{"num_hidden_layers": 12, "routed_scale": 6.58, "balance_loss": 0.00781, "lr_router": 0.00123, "vocab_size": 2048, "tie_word_embeddings": "early", "optimizer": "muon_variant", "learning_rate": 0.0135, "beta1": 0.9, "max_grad_norm": 0.5, "batch_tokens": [65536, 131072, 262144], "max_steps": 3548}
Below are experts of layer 4 (counted from 0) of a mixture-of-experts language model. Rows are named router (the router's row for the expert), gate (a neuron's input weights, with its number), up (a neuron's input weights, with its number), down (a neuron's output weights, with its number) and show model dimensions 0-255. Each number is 500 + 40 x the weight over its row's rms, rounded and kept within 0 to 999. Numbers have three digits each.
After each expert's rows: a language model's description of what the expert responds to; "gets" lists some tokens that make up at least twice as much of what it gets as of all text. This comes from a sample of Wikipedia text that the model never trained on. Tokens count by the router's weight.

# expert 9
router:525543501465461497523491522570553482524575488469491495558446536492540570485479507582482552463442590494543465464449501507471513511502472488437427470497561495509489505507518509458482529480527521507574487510457538507479450527486477572508508468470496485513496480434512498472510519557459423510497527478479502464543597500459549530544474443527613445494439514489473542492508484514515525452446434518423474561585482497461514515434473519490513500572456486504424530498473555541477545509549462443522475531482493534536466522509441538504511519554447524356524472460495486425414545554446532537533522537520529487499453549550478535530519465493536535442461481484502496518557471490529460472519453460445465511571564530511428547473523545543432571486474560513423601501536468489545550482548539
gate1:466464522521476546459469493509432493500530536467480475522430441485501468514510474491462461534440447527440500524523506488501509420530507522503536463475505536479553461442501451470477546509525520524453543430512460520443527510476567441463438494447488549512552500488484472512485585517499458449535526519529456504444475482454428482473471524588479552469515418433572557389511501496520446490515492542550484530544503512473541550524462511567528456521509376531400505454441527492547528512444527480471553497458538447590538544546501468533535459549463511484548465492479580438503496517504407477571505440465532468436463451475492436540555498477492485469489505467486590497451542493553511448570511562529526486538509529511488524459617503555462547482454519507459477489504427465491458501495510
up1:533523507508516498540496477584527511497458456450577533476523513587510449511543513478511583468517414441559517483442524459469472437488493508516507515476490395495401508559465541465463526550465510495557519529529526521502509528531517550556472473627537526436527503487437469545463508538536513480518540445445562547437495531560466506539530500458430510480506485538467520510494479484506507531486525539505550541488556477498527483432495524457483527510520532482519553543439411502493444412446489468525430528516544527502501528481538399572500520495513480521549533521498545479530531565444525478364512573588439475486584513504458520455519539469496510575561492474471506499490495527543414500505482553542537492455523558545490485525453566499487443454473544535502569522504513546495513473474505
down1:457513470513497522522551515516484493473490503556511541480485460460498518481463500520500474506503491458564520436485422567486531474542522532512454491570567460527503475522519552473475509465438484498427628515481480602440500550538547539460469604440481500505531434501493541473445545472450468523499447468497562530548498448525496472428494575478514525485448545534564486447508488471546455463501471547502472481475513421509525500688469517512452492428484530517478471509566508458384458596509502461480536473495482481483487533528582476454531473465524509534508520434480553548482497533572474483494530537551524515490469428512569494557556499491475510522441515425457461519441469569520469471519548535560530478473499531560525469457529517493521470449461516523488474526535532535488526501560485
What it handles: Word-initial fragments like ex, sp, co, met, C, mostly in biology and species descriptions, e.g. sp-ecific, met-hylotrophic, Ex-PASy.
gets: " ex", " C", " co", " c", " sp", " st"

# expert 2
router:554454523462525569557582495620651456453416505497568455506466508507590505515455495509559492515459453518481499488452503513529507531449416507523535446521517511515488505485488456481486504540486472452488489529463445541528490441526522521508468478492486481506525435441442504536434538460566548525537393497558474487494455567458472556582556496476494514500480547461487480543483520481451487564532518468448499559537557410428539459538472504465473519488510498466488487532512465520565453463550574473430495489434555499477500557516498517519577419519540492497474487498485461486520500488423481448491546478475502433501519447494486463499470536492450480535462493509473541508527534491535513506476512517467527513501491535504466447544468442527511489480472504489517371421460515540518425441435561
gate1:477489399496482492471468488477530473476488512542479503529408484513466514442463494541506493507515549502490458474592517588594523451465539543471463502547500516516430503505492527537520559551484524458432547485524490503442421532571578430529519449482517512502555516517564513451486513516540473422422556532477624496485473485413489449489533512455497529465480490534519527508550512464467485493521435553511530454513526478554508590580492526490496460447473463459505496488465502478567469420492500432459531471479449530526549548452526513440539385483495516474433449509479493453479495534488414535566494461465526447503538527493529484424500560522503485455525483519424529494538396482536418439443448512494498485513504521506507496512491501503464529502456497446438417509528526447514446471521511
up1:524606457410525521472562514521538555488469486562431516513535504473474552507564417500516500526507477479571474488513459489556477539497483575374498507501493414483448465462444461541503506516506503570461469458549577536476494509515476400527475459472455479510487526555591500521492455550541516462486518499476570500463438479456541520513571486469472451463507512487481541499519478520469532595587535474451480478483458461473492557551511495512481507476492449509484534550451521493593477495542510497407504468523499468507555542448488557482484482559519554463510499442513497523553458489494454468513477541503532487547470403540553579538516474483401514577452491448465570435453513457492492528511492520533470460413516517542485531541551511510535485543525513518501503548592520450498479528456479
down1:531476528513516528472475491473439528495485478391450501526463547487584459466445482546499509519535589547557490508467511517524456505499485539519441472505539465509548521480488506524481489538478511490491484472490537430486419591532455478506422509548468492546509433552506481560523497535535478498520511456464565547547489475487539386563486455482547444531508467511479484542445542575506495554541455507554451495505543459559476517491513466482481439502530489498467425480522534552473555528508601474461542517445473483531460540481450544488487433507579515459534501552472477433524541469508478518517468482489482541516505439488456521430505536587523486424501449535560489460463546488538509523430507572413429545464477550481445472501472496485454526496427605462547427478520518481520441467499604
What it handles: Line breaks after sentence ends or table rows, sentence-final periods, and == heading markers in section titles and lists.
gets: "\n", ".", "==", "===", " \"", ")."

# expert 4
router:450461500477392482532527492464476456582518527569483525529512504510459497451551488488464461574535514466535507527542496483533499521551455424509505531500549474512450415465521475535453484476471445468453480530517492481533516543502506507541458563500459459482513565537554552446517519479446528537505531484522418483496475571504431535466511460456494528511424460583490524540466502519476571550505452545541552469527438529522562493481456464582534529573513587493552486466473493486487516558456466504538499427495450526513517533502556556534594537515503504451498520515493481562524567445539439519504460521536446418550479532510524512473472520441452448483500527387545455488482564439517484513515450514531529449498415461493503487450457480527530553492543524432507496492563489501458510450590398
gate2:415450532489467522540567499453457503452567492521505412497438491527485467452514456589494551448507441497476578525451448536476460497459483520509456482496468522570491495484495581498514525527436518580459585471546528445427522514456508476577520493490517547511435470533429482485493472504561466570476544542491538480549445438489500423504491482446475510475562513499460536465490528469507507491599458493537522430498482480489553521576489492481507511463443412451508466487477515550491505501523443421567495468496438488512459508488485468436484545501495469611423528541477507527467506482523539548473477472472461504498437511512530493522552462456474556514452470556449505548510504534568551576551508517511484500468491530481518617425526468428534509490550501455518431481532495532516570550535508
up2:409509501499502503505530494462515459487458501581585464496540556479517550455552455524523454483467440444496536547440473498539529478550514514434507566490562500512508509562541569496504470524480434553522478487558512471550479487448508451404483525479544489456544454498447499464537492494524499573440438425472488541537456468550485382509501497561486498477481509486467548437483555523495463563518535546474516504500518502493510498470545522528538499483526492560422491521390461517484493555429526476456504493462442527442543582545519534615475431529484525442433503455477517488442499458489533493505473396493481587512528501466477514559512487456486565529553530414470469402511481507510553417485503490534476504548522515485510477504484522534502504536523509461525478478528442512529517428466408
down2:486509500415527447566491454494472498507516519493508484474499551527508540484400442433471504480511471548516426437513560444524540467518490490607520558464532503467471542582514581433494526493458495501450573579493442484500539448415588477519527548480384513590418499493477495437536444546532460520511488535534496485501476498501503502515500506525568476526548457524499533494487488504466476506464526489406461511516468470495424524536467538532481471485489492512441536478552518490437452536496429547468503556432440522433489455457447535581507439509535501555514460416499540499517454484543532539454471513530532477495484521452507471514528492534525528535470539512502494491507433545525524477421523546476470478482465437512471529500439454480448446431500500404493504573531498489557592508486531
What it handles: Adjectives and their final suffixes before a noun, such as new, former, first, and endings like -ful, -ate, -al.
gets: "al", "er", " first", "ive", "ical", "ent"

# expert 12
router:436419493541468523498556503507471563479500496499474591493470561453471510493462494458479467499395484462460538411545493521484441506512438469505495495543446495488438525505494486543479575418502533529530467473527469520496553504543443418537562456454538407583469576517452573557487483517530476571535484560502569469607459465443471513449394500497518522504476474502435531482463495508431458528465539517562521492490439518506496467520467519552536552488506429532508530416456488538439458518462546546485510460461533506482473471526485551529503530481525496516473587533515487525526538480456428495520524504440575511437565502566511545494496490556562553511488478554537529467552492483486478554467499590526529562532519501444543540472523509507514493493498480527496546514542532520497502486423568
gate0:562483525440518496534447583495554505557537508585572516517459521523462501462490468484515553473466558415472497460549482457444544491469500568493584524567499513441489550509456484507456467517492494533531484551495505516453481537531451448506504531475486436464458498477505504466469556485500490524536495477516566423471453528531481470562499515431439492446465506577461533558452532501494474434447543481552535490497496572558523433518478485487537450486524512508413521471463451518503495433453512524554482494423466489512549543484476524494467560492540476502572472498398438458559491535483429558464607519514476495495464490526566589542481548461521482554464474452467498480533493506571543530572476531506506473461531533438418534493530547541534514502470437427567472536569508473452533550515475
up0:508487534412556498473471568497470497506498503509535537494538460559479550509455470491444460477549537550459549407502469519521518458468445534531580507507463434462446464549446506441540523537616443448480496517446517546528496507484551461533547515524483505549520505512536520632448536522507543515517522488578495525581500466468492573490512469467523451512522473454476505547508517497483588482527509564469459523536477446459534506496490549510447619366538530529528501488523497511604492515508532465567547445484506526454511485452438466466529444565421472547550495494522512481430492479520497530484473460560523518501435454473447456479492548429472501456515523504515529530557502469560508478524482510496478503490526444550505481504515472515490428617493539516475480526473517440486521475565529
down0:550545527428548483499484527495526514512402498516511491521486464486466539476473493502428528484542523465504508547503453530450525496487547488552504518483472478477483519453522499492529456485518495490544470537499496518517523568469558564515514508520494465507461382505468431494564494439513466557485528540544491476552523486497480551472526505503476500482512521514460563513474539463437486448535514468596557543584505509566404429542491504484546502484472505433533538527504435484540565519554529470556425512503482502416541466486593493521500530372428497393518445482533500472485471497557522382556527397527499500496566467530534572448475534525481454506493452468518557535528494491558540520509511507557460558461590481433417523485480429518553452507495512508550474476467477536525518515553492
What it handles: Common nouns and noun-ending suffixes after prepositions, such as order, war, death, law, and endings -tion, -ment, -s.
gets: "s", "ment", "ation", "tion", "ion", "ction"

# expert 15
router:570480488584508444531434520463623476451443537480409471457527507552482422529464450507528485456498431454498508534517474489510473484466492492543545523472572471568551468451528507437555510503489427483554507466435433481473560515462549521550465468575514580497448503459481500532509528537506542553481470456521549465527502439478528499566527556518415484524531477491503490552520548520471505468505486533464495511495608435438518506501489519465527541467480449471473579468501421546510481552563535462529522461484506508481450425465524427482412549421470523565505511539528472452482506548537484474511512498541494521476450516489511408478434480502547560557569517462487456480540478491567568503464497461466469521522453459537489538434492482487544491497519533539545480522447564506524478534520557
gate1:536513487478423527488488493517495460485496508585489592497413505450498426566513521520506506446545530500514526462483514468498490503501535486494542528492501551522506512485454493500559442497527654482523449515462499426462529491558567551482535567536494526523530549530519541524572510482536483543501511441494435523508482515420439484409472461506477509560494540487604436542520539569550406487419513547474552545520543482512459498519497487534527515553464508461391519475522472519478497520419527462531501418470493557541548496508523475583548476495467457510443461587588465505463495541469590505447486474509496470530460529460481521541482421478507452469539510522559511531554536482499538464501577482510481510543518540543565511533528468488490507517488547543507464468543477568544452470459486
up1:474474487496497546511572462559490492460549475473501522449469526528494560582538544509439537453527519457440536500507564506458546536506488495531495607511548578435563580573474523470497479436507449519446532517474528504480574460493453491501505472574534585472542518481487526481530516536526468525510506464489483533501493533537525443426420563519474494458550521557433521450398539569475451491529476454579541416542444528450519525499473514548531486484522455476495469481445535487461512508514490512546439522459425480521434589523488504477482482472514494447458463492504528507503495574507491506506530456532515486442446413495535434557510454588450523465444547510549501465543486611419468436525496505466501451520565541550514493440442492493462466506533521493485472507496522559505501473516451
down1:460436515476536537558533508464552525449518510528482498516523478463455474411451519537503498447463476513536484482486483582492440518488534500577477526508504529412474460464438386502470479468485474463539523479510502505570526457476504468423524478576558493477481496557567509511450430564530435500500493491507504432481463431548470442444514477524488515501525484556461473482485399501460498512465499496450491484559487531540478427496536474464433546485529480493446557490405425522502560519415537517463459505543577484506550470474479469600496538520485448511502500487494470420464471551460439530547444556486551493501473537504494534497508493465431484442545482479489435495507586548487503458434479499487525562554578472454494487512558515517479493556568468530507558575519469531508453401515506
What it handles: Single capital-letter pieces beginning proper nouns and acronyms, common in sports teams and organizations, e.g. N-CAA, L-ightning, R-angers.
gets: " S", " M", " L", " N", " U", " R"

# expert 1
router:566507521471540547488458512532473452569490514467450515497476551487449470499471579440412478521598501536445516504479451443591469500513518531540494552543477477501484547477483530508569524511530512563467529530487539474435513494477563519475520536515499438529513457512516494445559543489519565464547490486508477522449536487499504511497510486562524507479514525574596485574437500481512479495499492396533420482425516462469489475407444560482451437483504555546521494531524535427461507509460410568547554460492507436450589453585523458518510426463492475523558547525478455409479474466480508481528550505451519555474525472518478492466498534492500490518513453447484505440513408572533541515527445540514444484479478522468503537413456546559457491505452534576526519518473548526513517515537492
gate0:438425462527501499481530528569572522499535479486533560522434545527430496446484586456510557478500502493496451462493501503512550597520467555565471490525466487528534494520467544483625532490542522504473483539544474506579450515518521381560459505505441600566457462444524533491518547499499477434431438511503541524516485515566459483485463512479514475455479522549493490497476535521547510499516527426501561504514484541555554453499550550540522479498505505471552518523462503492564411459492470507550513500488468433567506520526501508506449421467498549502503517464466546480451575510497479486520510580490455501425475529473506500544595503488513520458531523476525521459455539569451428492504542568496443468507514529445496575470458490534544498520446529560520546568550473472519576573526525
up0:447524533535460452516480495490451489559526461487470486497576509487483528557527410567500434477498486512474515570445491552398493572501551489509539493518471441540481518465495471461570459554537498548472517444474484475490565492535492525525425509520477470485431550538491521504532556438489524543405504515495582556528457502477448413531478549493474518506468498480437433550487552457545424486563458456449470478503503553593489493547515506534456457523474488460448511456423501510459485563471570504474430482574544495538520450525518523576498473514553515543472493497491507473554497497497580531479447498479531467507517411557531533462530604471412508523525536502517560496512488512455548480481536512470531540544458528528542561518542551493518507461541501605490526494507432510552533567518462
down0:524437512506582472547502546500481490421447493503501513504471465458506481460537448478430508465467468472475453542506534534392467501548580555561470510510475462518492544449501507472509504518437521495549488576427531504518513468366460526543490466511540503488500498518522514556505511593494508487524472504515460499489460549514467507516574514495503397498455510524482498486512457499518421474522503537486458535482489615454484532475492443416462539592501526404518506575497463468502504529575496497450511458543476505488511549541491517538453465420500453513459515502458440467498581520473485486485525502574480417425539526458432532419456539478459525457506432496451476469526439510480414506503520450580467564495474513511553510502497490491416536529530558502522505561423496555492490540487473
What it handles: Short syllable fragments inside words, often vowel-plus-l pieces like ul, al, el, ol, as in co-ul-d, c-al-culations, sho-ul-der.
gets: "il", "al", "l", "or", " Al", "min"

# expert 3
router:423536479480433425525502441468453561510553468494567508509470519500576463474529507528540602529470543504470501527528578489439512545542509541467513483489460470466538467534480518572497423533472559492489507457563516472477459492527469474517471542494442556494503495508466480507497501475522446473474543511489536514481463474542543494537560513574506477442511437462479540477470502480541460504518445550439507443458560485576422522458543523505443494540511496457512495510506503491531501502540520553421407591527402452544443521459486477467515506497514520562484481392530518503530474508447517538452544535519519536498569476436524480482509511543449394437517443477566504481529446441390508496517566426441449532462528489533531487473479436425475439540496496530538475435487434495483513498467483
gate0:502428477478507528449491408461438521526498501490529451475466454427528531423501499552528494508558547504532530500416521521498493537512527530451449565506519511525504503478475454514522558395498425494439510499539466566494523495578545493472467476425533517487525536515611448483413531515579473501518505549527477521547497490475468436444516475524545471535510403517454480429517501553629432467479446506486513458488476498472433544537538441496445515465512519433475495410506512448484496409453498489530443486501506470530544561429460450405567508476489486440500492537487564478469478567528509490450427478549538480458517476454474480515496546484486503477494493482538523370496472513495495514487520450502520523531524532502471498480497485476593478481509492488560483459435496482471429515471501
up0:547545480545485497571521506601542427513538516535508468575522543526542479535515487494480467559515441513424495547499535458436503415419555536516449566559497502498483494539443531474471534519456583461562413486530559460498456552515470464517479489502501575484476481496479543523537481492446532465478525499497487519548506517559531457486526554524536502483451565535482529437533613494461468501514554545479521502507495454457529560483506575486582484540498394400512537553501489496524457503517552517496458532487501472453514480491563466541491511488517578494530527502479499511535525464525464468473581489435466574483466483536504496513504510497469536484475487490517538527506512563539505432472499565478559457489509387462476431570495426588494479485444531462430512554507580518520504517535438
down0:508481463558517500480451459503548498445473458568550470544506461485454491474621519466487496487516481511547485476495558509517488416452522562532488481411495513517474452441443520493495515426543523553426537526486463454540503513461546519570488546415499473536456513474476512457486519560507486493530478430562490516508470529498574555544484554464522546482535479563460471507498526492496545553480500608467491510595523548511554535533555457480483476457512552465491538513525527522529510450479495516479541457557541567438515578549542521458554496508441492460520513446502515511460428488524509476505552493521534543444511487523513554417457482518507476446574468488519544587465471484558512475553469506566521557541486442426462557449429445480542507502519567511479502418483475594589498493537482
What it handles: Final pieces of personal surnames and given names, including foreign ones, plus common first names like Robert, William, David; e.g. Iohanni-s, Mirosla-v.
gets: "s", "us", "son", "y", "i", "z"

# expert 11
router:517532513494406527577460522514539545452501517553473482446436494524472556464463455425507460500520445481514438532497475566511581478463521509467514494524576485491485544525514511540565448449509499475488449547560529467538535479451548457473450470532541483451537411393549471568514475477553448494548486458491552508454485458485531484463503521491498459496416472500576518544521561486493493496472589448528547507510435546504507550476534499471553487444405464529510425546534490548443541522517498494481512468519464563477485465557553553502450561482509480466533449555577540519482429546549531427490521473528496520604507484483473489492514424481492509501488539443486545603525456533473526477432507526468533525507559544532513423540506480494460452497457432575518490572507489515464500530518482
gate1:428530458524538466509492560496542525503465558464529565492511529463503522576535554461502549551494560526515444514575526555445507462484532468428519467506489485450513524502435447474436454579448481516489489470541448476519524497516522434544478465464479469500517482449528498481489469486466458452509563488453430537490427478448518448430515458489498524427470503537538515427347533513546451546455464440461531568473546578474500518474488447559471496487533459494515519533560489471442474511421433515480479446571552521447442471528505427491549481500471492545462493455493563457568447519496510488527464486522483560527456474499568531418550491521484490539477558530510494466470528501489505505473542511537462558526566465544549435529494501523464513472559565587494498507547518495518575460431495
up1:509476532521506553483419449551496525537425582519457542565486505485496520586493513544526494565535480491555469474570536466565486483421550548504444426499481439490399539429470465467484491465479465519497524512513470431455557526501549477463537506497506484545522504500497529427418502480499545467485542501502558462416511472469409444467433499532525558465507449472523494485553499539457586469509520412537475499506540467498524503522537499493464531510537504505547430480472518578422498521531469540570502563489409490546500482491497492448463554468552491489471491504549459508553509525532512459485480491480452498524490548490514425522465450471554435495525514466563524456535506469447513462507489590498508475515570431532427556480556558560452535522561465482480553524512544510448525501419566
down1:432504474492472519498560475507432518429596461562478436468528487484441478495496544479554518456510490447531533469480496496553534461506518454494467476490492479498494504505540420473446488466497435519525492494572333521465485431512414575446510554543493493499556460473581541487576470566485507475566541524465485488482497568515467451538479465528507510496545438535526495631561485548474476493459499480466528489557458515522480483490482498495566567541442519583480474493514477527518509453481530521468452441458507545449475492465526513499489400494506441493576467531461431506483499446518515497516471511460527498510532425558564526551493506444558556498505459493452507527443477413546481490427575496520533489457439479502434527483520464496458463465496459501495490525538469458497470439455474
What it handles: Digits, year prefixes like 19 and 18, en-dash ranges and opening brackets in numeric tables, birth dates, measurements and scores.
gets: " 19", ".", " 1", " 18", " 2", " 3"

# expert 14
router:565476491531565524441567528539512455501487503480452510466493546496536478512434490519494478476561471470577518486495474459511513429521451440543535517506515476529581431524496479461494518467521474543533476459546551466507529573533451515472531433466534495487519472472494437527414381494416543477448513465454492510480427456597524412473505472522482464478518411481496429401486512516550493589537508512490444491503544535502504500538465485461478543495513433569501496520542472546519507452427536491489465522508547547572479531476472463504489413534480448501448521554388514449481512526551458516443455470474582508481480484540523504472414513467505489471497455548594464540493551444518463531491518473535466529471512466557524517553487513538546516486572450526495467545443471524494506510533582
gate1:493458546510550459560475493513493449568515453518506513564538483505524437461478554517504600525540536516503482450480456448519558529468532455483589440519438618501449444470537501529509493515479479444506492592506606501543484519471461477472547479452511510492506533470495455620477455543525470499528477491492460472467505521518560510550511451508512522449545463449478493481534492467522477508449472540489538497442485538508608440552514522554530544517450461492502525468513518516453539515501523497393521487458486512538445502496513480465508553462537551465589521491475520493569505597492499538444482440543480505515512457485496531607482472474475525478520414501459440488529506455526456499547450438464479527458543522604480468443531490504568571518464465509542495521459468543403513541544521
up1:523469434548459527402489533474504561391514520537521529526503465465407560523473470600480451463533469465462429473506442523522513425487496502523494440564497501515537549439477529491509536501491542471483511537473404508500469446469488460472475501524516466514529421568479510496532530552551553500489454550447558492509499604495552476485448533580488488554472434465567542487518483430509522487562564446513516445503502417468548562480462501525498547542470567463534503474447538479504546513489504517479467493558400493455531532537532482521513431492476485455445457446557528516535499459529507513513513520500490538488417482494433453460411488471449512512495505519524498481487517484508523474540529548497566545530546429562556502589465551554467488473479577486452473473508499545547483475477565
down1:513522502488530505537506448527459511416516548496505527511434499499605529516536489440484501542476454507467444527495525456540544412523530542537570472477470512550567510477488485529535475483519555457480494485517530563512506494450485543524503417443495446469505530504512560580512440520460497448471528434503491495474546506508503498544653460526535527499490438516477550483522489475548452460416541526506495515442498478541401496511466513578520570467440477499547486501483484511553488496472490489505521512501509470532442492506556477466428482539568456423478500509485509485522505505465535579488494490470527539376531517483541547532480463515468448522401457432458462470505451527543505461483535437504463415432504488558552502429496467493559462551590383510488460447529510486449512506486518
What it handles: Capital letters and first fragments of foreign, often Slavic, place and person names in lists and tables, such as K, Ok, Ab.
gets: " the", "k", " K", "n", " G", " New"

# expert 0
router:436543487509491531532482473482456493439508478567486465457528421509545510460487484468478508504542474450550570494506468467546409470508568537527516480551442545427472499467469518492542492512583521494502526514457474481445489562503457534528501475532452548535503558508496545564504514529457492469421535450571509562496466485564531480509513440413481453501482472491521558468544496566536460412527500515435533485573449494442518429528536462449509439447521461561426472535498472537548526514507523495530524487539522487476491569517496503470504524513515492536526501447548472531446514503444563528550474474442466501479513526401510434526483486562526518571525450552453503531500508531520553441485492543586567590523470492467562497516566571466581497439562433522564527551427529476561501468519481
gate0:542463435498467496466473457473526457452499477574561569474469514450535430486500505468497500522495504494557488505531474627471490539474510504467490526441589532562529502489505445532494455467548483498547588520488488542508538505449478450452530498477490535468479509470522486524503585463502495573425473460496483517538517538585489523486479426513493516524442442485529552496553536545526464517466534550482530510466466458523452508498570459537490542520582445494435477533491569455525492545491519463496569551468512520413512491524586415450438502424519492428431508460520559496486536474583470478532487480434481507548519571505481469494456497624518523545539472553534539495560460541501452494539514512463476514489511479517466558555427522465428526504578458486558567539471485523529486456462533
up0:448491546559472485524573493522566500520466521466536510539439479548465491470554484541446580489509505555474518496436554482470510499468472475523570527453499487505478493582496544476464541533526537401536523459472483472500477533514494514462467560475476489406517531569538544464490440510466518435521504574455500454507424544506494466492493437465536410471539451577472518478465450574468448503506579505483563569450509559529515474525457520503482551427483435479463436471438483508585552539539447510555512522529505490485535435496513524468496454522538497544495473482536587440558526502509512464473461467518469541462530531490508507552579483450420451508431528514461389471497508445439453486465493463523497468482518504395497455451493469505530482492597509445472450529468483558476482504495474
down0:420482445502445521518508500505512506483483507503488534512468482541526583509477552523476507462423472514518518407479452520492486506456493442504519476446539467476557501496514529548559438525529452465553458483577510506519433543586511607515445518506551554511480415516503525553473556512523523456530505502510502480509423547514510471584525543574528459492482462506477495524516526558484497445409542488543496527522461506456518498487552548540520544524519526521439577535446556512516517511532444505477452416506475481586568457501454472530521501461455441476522409464519449479471446524485461501568504442489537537463504488443545522545603468563519515433476593551451458473561472491474492428514493548492471533480546398490547547516523528483509497496532551562571544448540495513429472518493511
What it handles: Units, symbols and closing marks after numbers in infoboxes and tables, such as km after an area, %, closing parentheses, plural s.
gets: ")", "s", "%", "\"", " km", "}"

# expert 5
router:525539475470576474496429490438523518538508470595509480499409491484549548539561532487474475495511477526485511480526530536467496549506535510489474475468464478539516536509466503472548513549500602459487539535524447456590499429534540499475559557514498523502558571508517548430448493487501503460533523481543529536446549470532496551527525519563451512503482591494493464520501438477525482490471506445525530533491435519524518515523588431469475522556549529517519470510485494398526523482533502429485553505530526570540502462465533498475522422521531536514524434536523534431493482520548557544537458454507399530428431538461592506444588509530434492480499549567427526539450467545487446494516533514501512464481498440557484526515573467507498456494498476442463494543521490455427428530484402
gate1:503467540446511570559544593563458520551487482491537560511501465567476503504506537522511514501467531482586505483530543447479498519615521537484469522534461507434513520464465531458483481495483481531487470532516488452452516505516545512522424539516469446511496503459491449461439466468439552466542499482456463534514591524533474440479489552529449576488506521464447531529476438468467417582497500482557399523468518468520486526511522478582454497486482482516512532416479510505534478495557445598466525577549526481460525425541509442470504571404456432533482514480525562472547528522496507455461500414402400485490519537486551532509535499449487529535560484548499538518555477540485510477509558432492434518587542470516496484479470445529478453506515544493490469516537495512515530512461566
up1:530447489491398546521463421438466510536416532445451527429498495427522535506467438474479547418560503580435510516496514476364490431472489518545508461509482541508474494503453519523512558524534479573549493458537529454483538527521509465565540454467509499495607430509517578524527597495533487512485553451546462486532483543534540543517487497533561455476529475440484487511575497512522562538499471516466437479491472527509559506504506530512556444504465540489482478588499529482536438478494473412511482491498503516437453561551529471503504488578513483486495522490519500523496502469387531490427499461554470467594477494498538478543483561499561553473503480471554508516433502503573500514498463510535495491494487481553468533546462479484479539426445552517440532522502548558508511540455455
down1:424503630494518554486478578511525455471483473497480468489549578499489534504524544435427443525434556474471565472583496499526561431527545528500443469428515490531451528534549516512473496490491420513490524517463470473499480473469547425550526506554460513462446477418438460510457516585501541493505482531475462546473530556505463477507478482557434576486548416440547554501525534526481466495503492419515489453475531443452521522506486476539456471496491395459523534450473590507540509538492538497430509442507527467473435510508498519427516576482450465501507483500522523523449515505466534509471499453454488553514546489472486506601488407531494510517498428519425493550510526485454520526520490513449449466516491577402444488518518480498513520513495499523542445491479522542545547464519567
What it handles: Pipe characters between table cells, plus colons, semicolons, commas, dashes and slashes separating fields in tables, lists and credits.
gets: " |", ":", ",", ";", "-", "|"

# expert 6
router:497395517516553463489422541516587467428466565523474474438526481526446518503449510512585459543575493577439527563518513534464423481487491478535505480500531545526507528521488571520499527534563437457490463482476536480574481421408486539544504464548480547471437506478461460473498473472482531492504499544524532480461468502531522505521473555465494489472561497467454511533527506511445483503508520534440512484534477429466466499463495523478539499448503506403561608503535516513459469505571562561561526533428457522443433497463473525558448461541459478507533539501497492430560469516525524524533489588432523530517496501462445504559478468508548508572510456474505473488538508509463577475431521449454478544527518494515495491548482551500510533437497536505502531456432543535488401565434551
gate0:468450554524566479482509496453524556530550481577494558501493531492440534528519543509573565518534471555466471587468429476498504482474535479407476437512489484490487506542456450447568508469414430490534485480476539584560510448496452466450474532570505507425500627471490468448465393539487548519526452515454482445510537451554508488460492519475471490531466468509509450460528469513519549547503460530488473514438521462466484515515507463504478484530547485489455568564538505490446539487514427514487534510503545477528485561531472488509502493509478545542457439474520486487502569526526501496456425547484473553467510448561528518445503562624485474472476515510513519490467442443576464522493549510513496527490550589433504511487529509539503481534618460494502567450475439454490498538553530
up0:562534511524483447462538447513565524530452527514540492498552457478457452556477478510441477525480508573483582462455509463512498427525488503494523531462593447532472525513484493511498509484475488506441412548487478487523520501491464515492511555512472454527446545440447483528549500517466557511475483515481457545446421433581521516512434439521512481471552529500482524517474454516494471521465463444525534457535511477492510554468536513539394510480455445439496513475446506495448489500463481491506489545455516532534509589449418462592457482490480515503551506551459515465603414465513564492481492470463495526497503471434501467546465443544509550506485487510559506499440490589498469448562499472511458551494464532428532368513512483513480523506454555547422640501504501530448536528550469
down0:476546502452489523524457515449532512486468432571501455519528481516520452526457447465519498438514411484540488465492523515509522521513481512556447585504484493451487450454542373521501528496457507516488499504593547571446433545536485513531530549459492455549538488503520536480524527491502434519559471434472497484516511489498517531425497486437408441468412513484511525551461477492491525520461479455431469537474516461512441495540564524521530504470575451547452552460554504435481498518542510528540454564543517486556494440501580519519567470471499485464412519475522548512551480461453513490512497511516560483572534482567417511475507476503530442481511577504485434533482487435445470544563521507509541453492527458577547530553541434480510477483470457562528465502575486486526443440478602
What it handles: Short letter fragments early inside longer common words, such as c in ostracized, ic in suspicious, f in dissatisfied.
gets: "c", "it", "p", "ur", "re", "or"